python train.py --d_shared_expert=0 --router_score="softmax" --router_z_loss=0.001 --init_std_router=0.0108 --lr_router=0.000803 --n_head=7 --norm_place="pre" --rope_fraction=1.0 --init_std_qkv=0.04 --optimizer="adamw" --lr=0.00147 --schedule="wsd" --steps=10259
Below are experts of layer 3 (counted from 0) of a mixture-of-experts language model. Rows are named router (the router's row for the expert), down (a neuron's output weights, with its number) and show model dimensions 112-167. Each number is 500 + 40 x the weight over its row's rms, rounded and kept within 0 to 999. Numbers have three digits each.
Before each expert's rows: a language model's description of what the expert responds to. This comes from a sample of Wikipedia text that the model never trained on.

# expert 39
Description: Numbers and "-y" endings. Digits and counting words (two, first, three) in tables and election results, and final pieces like "part-y", "Prim-ary", "worth-y".
router:552543530459464464542536531460469494487532514468465474461541469518456469478460463446549467543531464456462468463538491543470529538460460486467460527467545537459479480462
down0:466457487424483436512442517536495551567530507551520404499608471477492441558539473434485492519532478457532489481502496443518534515565481442599495457464530500473480495471
down1:488592493482520571565484489502502528385539565524503538529528521564565433477467463523501461516497513506442560473573439555487482398464490518486512515522454470530477478552
down2:431539496509434561479530459566470501495457471536526498484516514439431479498520467459472516526481491492507495457591500486515563597500505517560513426570507495503514463487
down3:509459490564446502468480458507485523587474471485491455570481551421464547504501559380442551525449477421512490455601484434505514564561499477472513466369497474530483521536
down4:487577529453561485556539544516519517539523502477500487434391516527571500512577457520540511475549591545600535510425521537490483424514492465477532509522489520475569529499
down5:486505510493560437582532514449474395503508481491521528596460508554431490532500429490495442528542430400457467507523534528445556562440499529510456551443538457521503509505
down6:516480535440494517467451464520509491470520532500526509519472514458542557532484483429503441472483489480473507512516541582472500494509493474585517538517523566462546548428
down7:445453500480490501475456483484504554500475484566486452535554512437509532553539520461533518469521501444485531451533464503494515636526556489512484495543504450559475475499
down8:573514487466408447450611499479494553474507489435457504510411502474483514533545546580544459462470480486534559506480480528512510441543520377514523531511532511420457548460
down9:433520509552552476492510491440462505533480466507501472551443510545445437572456484501534508502577535437507434516370514481478542490559473559442437550516576508551478492511
down10:527502521418471550519524575520544535421508431479469513434533543434541503505436507561510497468489499525527515435499468497462519346508547501538506511548441451516485493507
down11:470499457536576539567468469603435527509501494494475567438553520499479457470481460476454545557503535464528521556616473469475509558484481439502556518463515524501567456447
down12:495502505475495538499554497549544503548487497495533508420457517434458500564499547481518444465503478502560479510477489508488532484627488501521510464570492512540513511364
down13:449454487544557488527482521503426487526536482507520514513503495511504461528555559533457435500564487446551484547509510478481625540531490521496560529562597429502552468526
down14:553424516529469500503530543533476489561462438429509487533420496544513491525549486496443469535528456514447483577504566533503527489532511489468457564502544483501524513431
down15:590466538452439493506576483435464515526499492525481454529479477385471515521497509428460544525384426510537473465534494481539501492562527479540501448507468439488491513492
down16:557547531499476503496612534424501450468468512451518512476496456450467504456473420551532508479480436501541476507462493474558536397508434554483549507549445510442488492504
down17:496471522447500426486580494497474478492458542495495527482496522427476508529543449552520465537509509462535508522504538486485530431568521454525536456550504424463452484579
down18:506478443514552564485494518525465434517483524455475563451456498407466544469529501368477454509504491506571478530535516439529557511594507526541524478544516530499539482433
down19:504436495449460577478533507465482486542479463513497525418556444383468514529473430475512496507434441503502480486572476433523520560479514547523483436599479466450447454491
down20:573477510531448499521566473441521443483538551478519482528534519518490501529490505444431494489512474477477472515490488502482417432470429512522452493448509412448494547503
down21:544498526472462474428541506437541462505503556429514467509451506426507476522465438510501495515474450426529458476533498452486529446557511462466464531513543432457462508510
down22:469519558455528560523467493558514484459527485463523539500534520433583486497508462465480510492435493526455540452503450517481451512454531555503495510476458471543504471517
down23:540485477548483481463570528498471566455468458464525465487456547428486525511460465478450529546464558460541543555555490465481550436598487409457518541480535423491523532469
down24:480501514553546512557545510567509490514489558528565443489516510569479472497508452513506439497568544517481496560441495572493532481420415583477468516519497515430458533541
down25:550424507485478447484526536482491498494408485467554537490465509502390566518501526428460541504570484444488522556510519483530499470523439492547497451499543524474515550478
down26:503415537469442512464582513451473503500494522483483495527550549437487532492543468480562479506529502463532507511509497485469525458500560517467484525508551412505385489524
down27:515411517449506480497521545539500459496522480443547547452552455562450523516505555525487467500523581520541553554539462486477491453541487462479462510480472538477493515479
down28:520560505527500492529498519449464478497535474470528476549442500601483433469499489523520446552544463441435464542452607564470485430460447510510510547496522492497509562546
down29:530475520477490512546490480473507471516530567521484483413503454568524489470516501570443490522444530543589424522556536497511411461530509544472540473574509505474472533622
down30:486473497461484523584536534488528477497524518468526495471515469393499552492491466504521529516495452515490443476517480483462492475448493549540494445558444483472437466491
down31:468503466530531483492522498374493413461410530467418525457486507472504513504510469456432474502505433541456558424486476446521523516492524549559505460502487504487594464472
down32:511541462523517520600495496477466507515609515427508454499523465573541428528521475583435471475513585473502473462471561586436463438490473433455548494519507491500527501528
down33:536461557485514510481533478447504490524391570579443481452561562489472558440468447515499518483454497494466477498458513490510423503537479591504553467503521441464505502494
down34:560541489470498504555497519529525525482501520527480484450555458465498536501483459542537501534358501502466503442527475544475475529485510497503562503536463470459519490480
down35:425431490539521612574406490570554482473588468567484506492616524543547485461439487509473536518535568519468507430509460480448480499459471511524488458446466457589517449524
down36:482508478488512511481476493540529607423530489515428430544596539528611483495511512500472508469435599514476571435500447541480492524524592433474526491425465515425538518549
down37:514524504485452433499531456470498531492403510482506455430418530400500568498528497496441552514439479494558550535487518515535497510518539455498501496448485512435568576492
down38:476521439502449564498513521529567473492529531515457518439525496523510521480446457529485587503527529525510477462503554504481452387441497502461519446475421474548476488502
down39:518414501503574477471473494538478564542527471507526473509422484518536548542551515568457492503491433532473537579459499508502513551502512484501532529501515535541512490478
down40:468541479557573476539452517483520517501607481553465429541529539606519462565548541486468530497503560524490488468418502569465464453507505511459539541444532442515533494505
down41:483548459527540465541510502470560560492493491483544513516530548563518433488525535392471480463535559476463435521498434525460544564468430524536545568484503521576506447520
down42:495461525492496454456550495418456533528493538477500468564535529427463516495485452475521525530497472472534466459510512433545419501577539482493435494523516455482448465582
down43:503486539486480478500569497457491460506423536411535498499519491469389525550547440456542498561503433495508461549491498420538535500536498575521501492540490453482443494482
down44:529482514545507498485503485438431465563484510550466476509472464472473512489546413442475525574450399477517466468581486446543497541555490473504494511548505477507492489525
down45:476508495581604555529423507553508493481484512489543530475517498629516488450501487444490482494606515498443546571433532524477459572493473517473516567450556540573485509504
down46:514574510561490487506519537408551504520454550499467497512451489583464529522452459575491509492574503533483521498487521473474452453466445508542531512479524505451523535493
down47:520559483502433480493523535573512552441537482529524475453477505463522453491472510577443504462427541553550522484529524550504543475495550434564517426478473517496545501439
down48:524611520536495533528527490447552463501441539481480509462555475468535479505513471463544510537464452497467468418475498472498460505512488539505510485447502514520516493456
down49:483495577522537493524514477516419488515430541488493437494554502536459527541474394606520539589548473475438456506492578510516498483519501570483523478529463534490515489512
down50:487497494543550566503425477538492510529525446506553470502551512533596497463498549487522439484495535500464550522494448494475550562523483551495470537421512539538549471517
down51:517497510463502566533522500502485469526514473538520540419530496398507507479473473451555495484484433519446489480552493443504530544451482599511456440573459496502458435453
down52:492496451539575532494443504457417481531493535477512554515534444492506522520529484510525492482498457458481484519496517493524543603491520521485506554532547506548468494532
down53:503482510521487464442558464495463472542417457498496466512536530441465513501443455475456539541471442485539445512524530444495532490465456521543468408549492499471490417530
down54:482489521434489546465584543474407492516446485554463466474485438420422491500508469619520507533412485567522487493515500475544478498525472557511573475615446514437437462505
down55:527559475456490494508416521505524488417583471515495549465515464539607496443538536549504485481519497509488567473486548544437469423487470421483473469484473508495552550538
down56:547510494464463566510491481427494401534528398481464534527494456405496521485467471446525575507491431456448505451554479434537468510471513547522464439496485507505451497525
down57:501469475524493503514455481482563531505517519466508454488471548593548534496476496464450544514529524460470545541474515543464446489542540444535519496365565527526506571491
down58:519445457536490462478529501457570420517532524442544547524428551566476423515469464485535510516565453483533460533523526469461470510436506494442469527518522444526441477585
down59:426542497486509544512475451519509550540476497519489501487523548440519524506504525369494522494453508485515540433551411445487545552548524513483556438520515462494514496447
down60:496509506535534468441520476554465527490482566501433561472520508463538492510517518577457519544493529500572408488422570501472524516553563536493489517525495465462506507511
down61:575505479433456475518464504471499536540519454512488415548464537479430519550564545431521547487503487475498525507511476508538445533567525455532533470446516487575469556497
down62:490481463524481421428441481424550534521487519512434429554484566590538456514581596498461498447520524434455560546509552523511469465491525427533463524395529481542542543548
down63:533482514534506447478561550405451470548469482492502483506451506495489525519520391521508492524509457423495444504451514480458555528540491492522516591462614453485477536551
down64:514490513532548455514563538488443479468481440518531541539467521529434461506423475509527465563563457469445442563442531454482561467497489571510445515494542482534477527500
down65:459455508534570493466452506556534563477553539503497505545508549621476499503476514483460523509576539522573487553491539509500451454504508557470508509472525440557469574498
down66:542517499462509502497577558535493449488497472506425563452476487432515544428491525525509489524490529522541451493476501535482557421500568428464575523587518521491524526413
down67:449553464522527506484437517556559542511588487475451525486534516567622478466464558511494476456539534509495555509521486563492484479406485434476511498448556574575563489492
down68:495422540528515488479435458413507496520492478450526480516517507536499479529448517446412476482536452418459515483501441438463502536534510534556428534407561471508498504505
down69:534566489441501484521563528467509509470462432544506524543451528515505454496517558505593513444495433517483498446434500570504568500498582450486514545530498460473524504484
down70:549459459474510548539402513458543517502526491539469499507481458518552512544488546495455414438516552442458555507509451564496515423510549485527505525480508434518553490506
down71:598441526485489483398536493488520475529415508483471532457431516484489540468478474474449476514428439475533457516505520469558418449545444469505501486544484479469447556512
down72:472462568447533537528498511479489512493557482576496472512554531468463453543497376516500443486555548496490460488483532477521550497544478562507434545523529468543507438532
down73:472344509532519523541492518456481509515568580482487503538501525498463504523458514525501456509547508511543387527468504441472472455515475582473564523551529441491500488500
down74:545534494472502503465445490543528526518581418552487457509514581472494533531496515512590560488526531485555451491498467517489493503464499395476466522533457509427468550507
down75:435547493449530561577488498494507491527557494557561527458546478506534463557511461492571470464611456537468524540429517520520487493473444506509507546582484540555478513462
down76:470498524525502486502483495458499529532470538484495450559536512592470488543538520496445526498499501471473509524472467501518474542538488466527506556448566506514541535510
down77:509516439470513571507509446509473489526519528462504454508494502523504492544561506471445494495490514543518570537486463537536540487489521456530430543416549507551532463488
down78:502551462539496456465539529553450535508463504511466479434489463523535527519515527519431542439513527500601525536457541549500515487591556455477554509486504541473583528450
down79:509490550444407486518546490467441468532494541553442468503526478442458507562520428469531552507412477464523442460550472424518456516541532527448479487509509462488490500518
down80:507476487527464526498467431438539523495472508476546465487485473579481518480477513451574443515546451397403483526506485545456493538511441555531420572461539483556463490479
down81:541487485572505471456533505477460476520519626477496421548468429537480483541483518538473466481571480523487443508501566524503578426489484537536479488493527474488481520489
down82:497443451536519532511434495522486547514540548520559497495482521507493522550549463469453522501516570427473538524505506560523497519455508511449511539514502492506487429510
down83:558501477517470526553466532456491478482539474485498507533598476587569470497471499540518534496547491484488562444491494541485444516429550516486405561450515467497464515580
down84:502609553452553556480594524525560463471509516578503530494463478466469470487461414528518477544427478592482492455502478534536483509420496502543474492543408554499456533480
down85:507468483498496484487496507481561469458552554508534523452529478571501498526458524494602508490545537439503465472441534514497488398450471490487470514505501432488458481560
down86:531563528408497546555442518533539513490569498578508546432516480505576474488522545519514480463488580493535547455513494537513531478474549486459491492531466556484511531446
down87:514439524526541473493575442482417453510503505451540520582462449475443416476466454520471454525502441455441441508471557507490560544446480553526445508510524470459473506551
down88:440484490530553506529515553464455501488536519543494470531473483564438465560489446475479537539479436527480422498502467428479490508415434578480509484537525465487456453575
down89:528455520499474484477535464565447439511482482560504518407527505459446497545480545563514506550459471469553513471507523443462598543515456434529472478520509420541465509544
down90:532504478550424465487458477491519515479543513509490496551518480520508425530513523418421525531492564437547506469493452427444539556551565499489463552419536481473552542491
down91:507510520522585476495520549449462492443536461509529548529529524554489502472531501521585454532635489492387481513442486518459493534468453561470459539475515488509471530507
down92:476472542401459562508462474491542577451561478567470479526541540451494523519495561437557523467497513505560533448556458450503472532530510513562494445500451465518432476496
down93:452483508510511515529476444481523464489529599510531505613534481505570474495471468421456546526542498514405529481499464494496454540477512558574449410399486493529480478529
down94:538499461553488530504531494488484431492472507406503536456443449421478542494429492468420478511490446421494552520510466398516549413531475547538458478476516467521480459524
down95:492535487424484526485509512548523548495526429551475583421499510472473521501523575490555473450481500465471568470456493532529513505498521434548532525574458530526517527419
down96:514534528487526443449560483475467469520466511467479570520488516430385507511453468505561477528526452486427442506500514480516532513484464593483491484605575466476402488480
down97:415482481469468490519490482561528490523494502511511530480482457437536567553489540485488461498561531494468527516530518514519502524469490441482496482514572567497551507389
down98:494495488499526478537508497497432476540510495489453455511502480456566464470459444492556501529468455478492479462514468465439491578483505499494488506479488461482472420508
down99:498616495464498560527430483548649486403545531491538551505524513498570455511476468516527474511533508585478523407493485532499500450431517442516534499537504568509478512496
down100:538475552440509510492538543469474496539460407455536483476426497430458475491496491528536517483479488525596507524498513486575513513579485445433540456606516545457501480500
down101:500492546487527504497527526540546489460518475498459565429542508558544492503459557508521489442449431445490576437552369506443488468518545497497493590527487456539473463491
down102:497482432638501475464482485503424453507510478482526514521550519526469428536510475506528538602500504486522498494535468499534579459437414540482531456457566486453579506536
down103:558518533465483506490532528555515515449524492541446508438465484435548511526498488553578488473463475532506500494493527563479516440470506516448494499591456479509435533475
down104:512546472430456499528507535497474531469509463551531511514541455440481512522540482546564504493461455479518494471472516535505497558459536462477536534597488501472462465519
down105:465521444520552554501476560527520501451514520535444492458510485560594475442555563505462528506498529565544534484528492528493470478480543409469607506516464529521519484512
down106:456389489552564479506398505475516486481468505519545507544599525594496478506509474467482462524592494480441467506458540468486492533483491522510459509485517446519501509569
down107:543511496480436482463546523473512486493517554540486522456530463409482488475454426486500432574442416535468498470498498483497539449504506520565477468547486464444472505469
down108:496461484516479514497485461482497494553463513544559496504511526565493499577483520389469483490504537500431511522441460508524485544547461520533427495452513579494505472531
down109:504494560558473537532524495474561554449529550470482486509522510554597419472456480575491444453530499504484567483482498587452409463462546442455468560487503558475472511521
down110:531414488528512469481477481472511463493496475515555508528481507523424493513430456481456512555505457442459521497531488487468483459537481463503506458488536425548483506582
down111:521477533440450499519546529409463495550478494463507489498457481552418484521528481539423536498519500498554485556513554487517480466548489449486504523509541518450533564469
down112:488494474449495490469543505517463456466450514491540483503494494450449442559520514481509491429453570569572457510449543388507513514572496476479483528556536517541487533471
down113:472540531475455507527472573507488548485556481518432493517492514450516441493489471511512559541431532413589507451569513504445531510523590449496584451454486404508441473502
down114:554492514489417489455518471477505475450421531472497525481470423485434539528554478512467526477475555461499488487486527474556577480604526463544509461505544540524537602487
down115:519485494549571499608424545485511497506573489527514507541520499543558456486444499451499478541537493478447528494514457530433478489396490566514481555420527482489481452525
down116:515566504520535539561472551559529544435554445505475519464525452546564526457436486521564482474562432496476541413454449515464514483454521492509508497458449534537508483456
down117:479502493485443478495552527522477446495476448472522530443507512432487506423434418508498501541481479510493489473552475489462541437504461519495508462567504464478478486530
down118:444452454514579498529436474493530505516541507498548549522563537551483441497537587456500458493553544503494513497412467495529465455465444546427506540547548441551465472512
down119:567458477517483476524492546468456479534503508509537470472432481552522502457509454489475537491572486443535487541454509471499519454539447511466435496512527511567486567530
down120:478497482561532546475413488521564512510513540481503486489507543584526549499511545450462488486548503477453573551442481479459510504534530477486480536414534537524512508461
down121:443521477544539525561472517488416508545515502535507447506581466570460510537483495495467504465532546491481443435484545532486471602510502587454510558500490537492532413483
down122:504529486483497469529519468520471448556477495518566474511438479524465527553456414483507471536549479522488444519484550479510526504449442603469489488499479572474477496498
down123:522514542535517469549522544404434455528412535494513471508489426496363497539511420489508522537470409398528464547456520462541530529517536574566551486589536498434451480488
down124:553513493520479461500479466432466479493464413487451561518459513555422491487509477512572500506543493472496494547455468506499508599484512527436494527455568494499497559523
down125:472485484473482520434463458523571510496530512469489566557501477449619460464543571497450463479480500482514480439473502486476510479498476483554539464473470523500534515477
down126:512508535480428495516562489413500466514442552482462458478426428474419512506485445540453503524468469481551437509513528435510503485518494488529502490553527500437488504495
down127:463450528429405472471562487510468429545431531482546533459540485396528459505478495466508458533451422486524496471560457435507549552556532546512474475528503478448544427491
down128:587504498496475446515492586537520510524539512455508496467479464560586504476568535522526497447506511538552502507443500545493461488593502376444541492457522512449580532493
down129:504503432511566484449461519481518475543445452461510526458437477548573525465502547491572480482564524446554538507419478546524521488445476491485497546503520580518521533441
down130:528405483502433525489508465459496494509474466454512495516478529504460514483501482413459520456494521471557550527563477394537454487579492491564567429492441524490484498522
down131:440543496477546524521462517521554557391547491577490477494552570547546489514479517487502493492523619463559520413484505510435504470523558480513517443525498445528463449485
down132:499389492537505466478466487428537515486496511533520523548500570599418529527449521435538506516596489451465482483494510468498467490501475577446423489427557470525476532518
down133:455421569442474503501540520503437520513510502508514483533597473459374461536477440491537523514504480499487447441552491482525480508514524552511465561553467470468388481496
down134:458479480539566505471391495495457525495504473543523497491471552521529523526526491522589465480581438518496516488479514476452514555490517527458449526476494464564528427511
down135:468420501470497452560500532532455553475520436568514503461513576474505503509446510531518454536533568517492518500469514546471457493480452484483486511519486470458461551467
down136:455522528430515522516470547564536550471606482540465447469656469542577448499498493539449541480508548496535549451552487527487469545459550407491531484473482445514493508544
down137:444499536489474431451471463578466541511408414456550461451495531473517505538526482543542551544563560507459568497476552523527532530540500430503481493552463566500500506475
down138:481553484444513505494502477492493485463512484510445553458496486465516471480465483570568444507519549527502508441499514507467533452453487489494533428619473437464455468511
down139:556431502500516546476495520438497492500520461489555553516554502505426516482443443501573451487577461427451445503453502425464520530492449565521442435528519475473451483544
down140:502555498470494512486516557527518535441521478497498538509474470503600491482524590495498543484433599546527522473497486530499517470541551432504558488535454490467569493438
down141:525435510482518496463510498467477489523473468424448480526483521481421495512466496616463513460508520438493465578435475484493488455510503470524462498491464495496494523501
down142:453452558510448542483547443485516521517425531541481540485522518428463528481591512464543503480454550524520456474560506514558521505475547542539605540554492463474511462508
down143:506462520504532502485506501433482437516458466519530527471491467444365554508483476505546476514525439470514434511439525440501525516498492562496489466599546413484420488524
down144:593517525510454484490541503452497484488390536447522534492488505436467491500455445557454446533518473445502462524504467488499519482556530463526485511523564435479488477441
down145:494461519568472431493527493398466476478452482491451491530509490489443508490489474474429569565496480469462485474554527440504499452476472565536457481456522457511493505584
down146:468510472515492537577504512503531531486502518559455465452564477413532508496472505468499470429390444510516546446518473518538490504475525493490579506515429467511496494515
down147:507389471506522512448505488477445492547466526464546533456482478466443491585509473496521477523557469411549499546525500432476603469549500499495482470572601499477472467516
down148:431557471579592502494431487485515502498492544445567500513527523598549471468553506530469496489563536450548526538458562494489534444507439495463483576445512478503589475545
down149:517513493514427478491558478489516463458459481455526533430469481397469524496471413503538481528443487474466488457572470468497541444477487551495528470548440453443446504535
down150:471500490495567530481495508479477550549508512585465436498547525453459439451463393532469562494520462521417471455540428472540481574449522513489474505450509491470485520506
down151:399493484545492522555484481528445481495519501476533538388528450487514503481524445521413570563437532553536490492600536475493517550491512499483534468475534416464494507530
down152:479537519467490531512503485512501509482525501544458539479523503463518565486489441476534548527434481561484533409528477505516404551476515555503490515540481458491455472495
down153:488486504562474522460536438465493508509482604543460482502493503514492449509432447490436460525506531462592422480504467482522518492519515558509540501497527533516488456541
down154:445450463579554466500446433515522486480538491531518480508524530552567497531454534474485543499499526451435505451538539481449463557450500525504486481391510456583476486522
down155:496516513498516520526467562507539493402563506550485526568580492549550450508494533520569501548482519449434526490514512544488499478506534472481497488444521449546455503556
down156:507585493464477499511468533591548540471532532530486506462438500539590476519521539527495485462485570532486582462444472528499476461476517471499495523478486538486547536436
down157:550403515582529547508493512453457479548438573506450493522541492452522556501568510469528506567477535415506480527534508491489543555521563449522507497429550492478505509496
down158:482447512538512480487477463488579524411546515540426530562548515483537456553439475413527450493471529479478551463569439547479490521501547544547477513521524487533413509544
down159:530499507539532463478507542478527516446496589507471491517515565586491431552566526516522449505541540447537471505460522529461532444559495468523540538396542459458495559511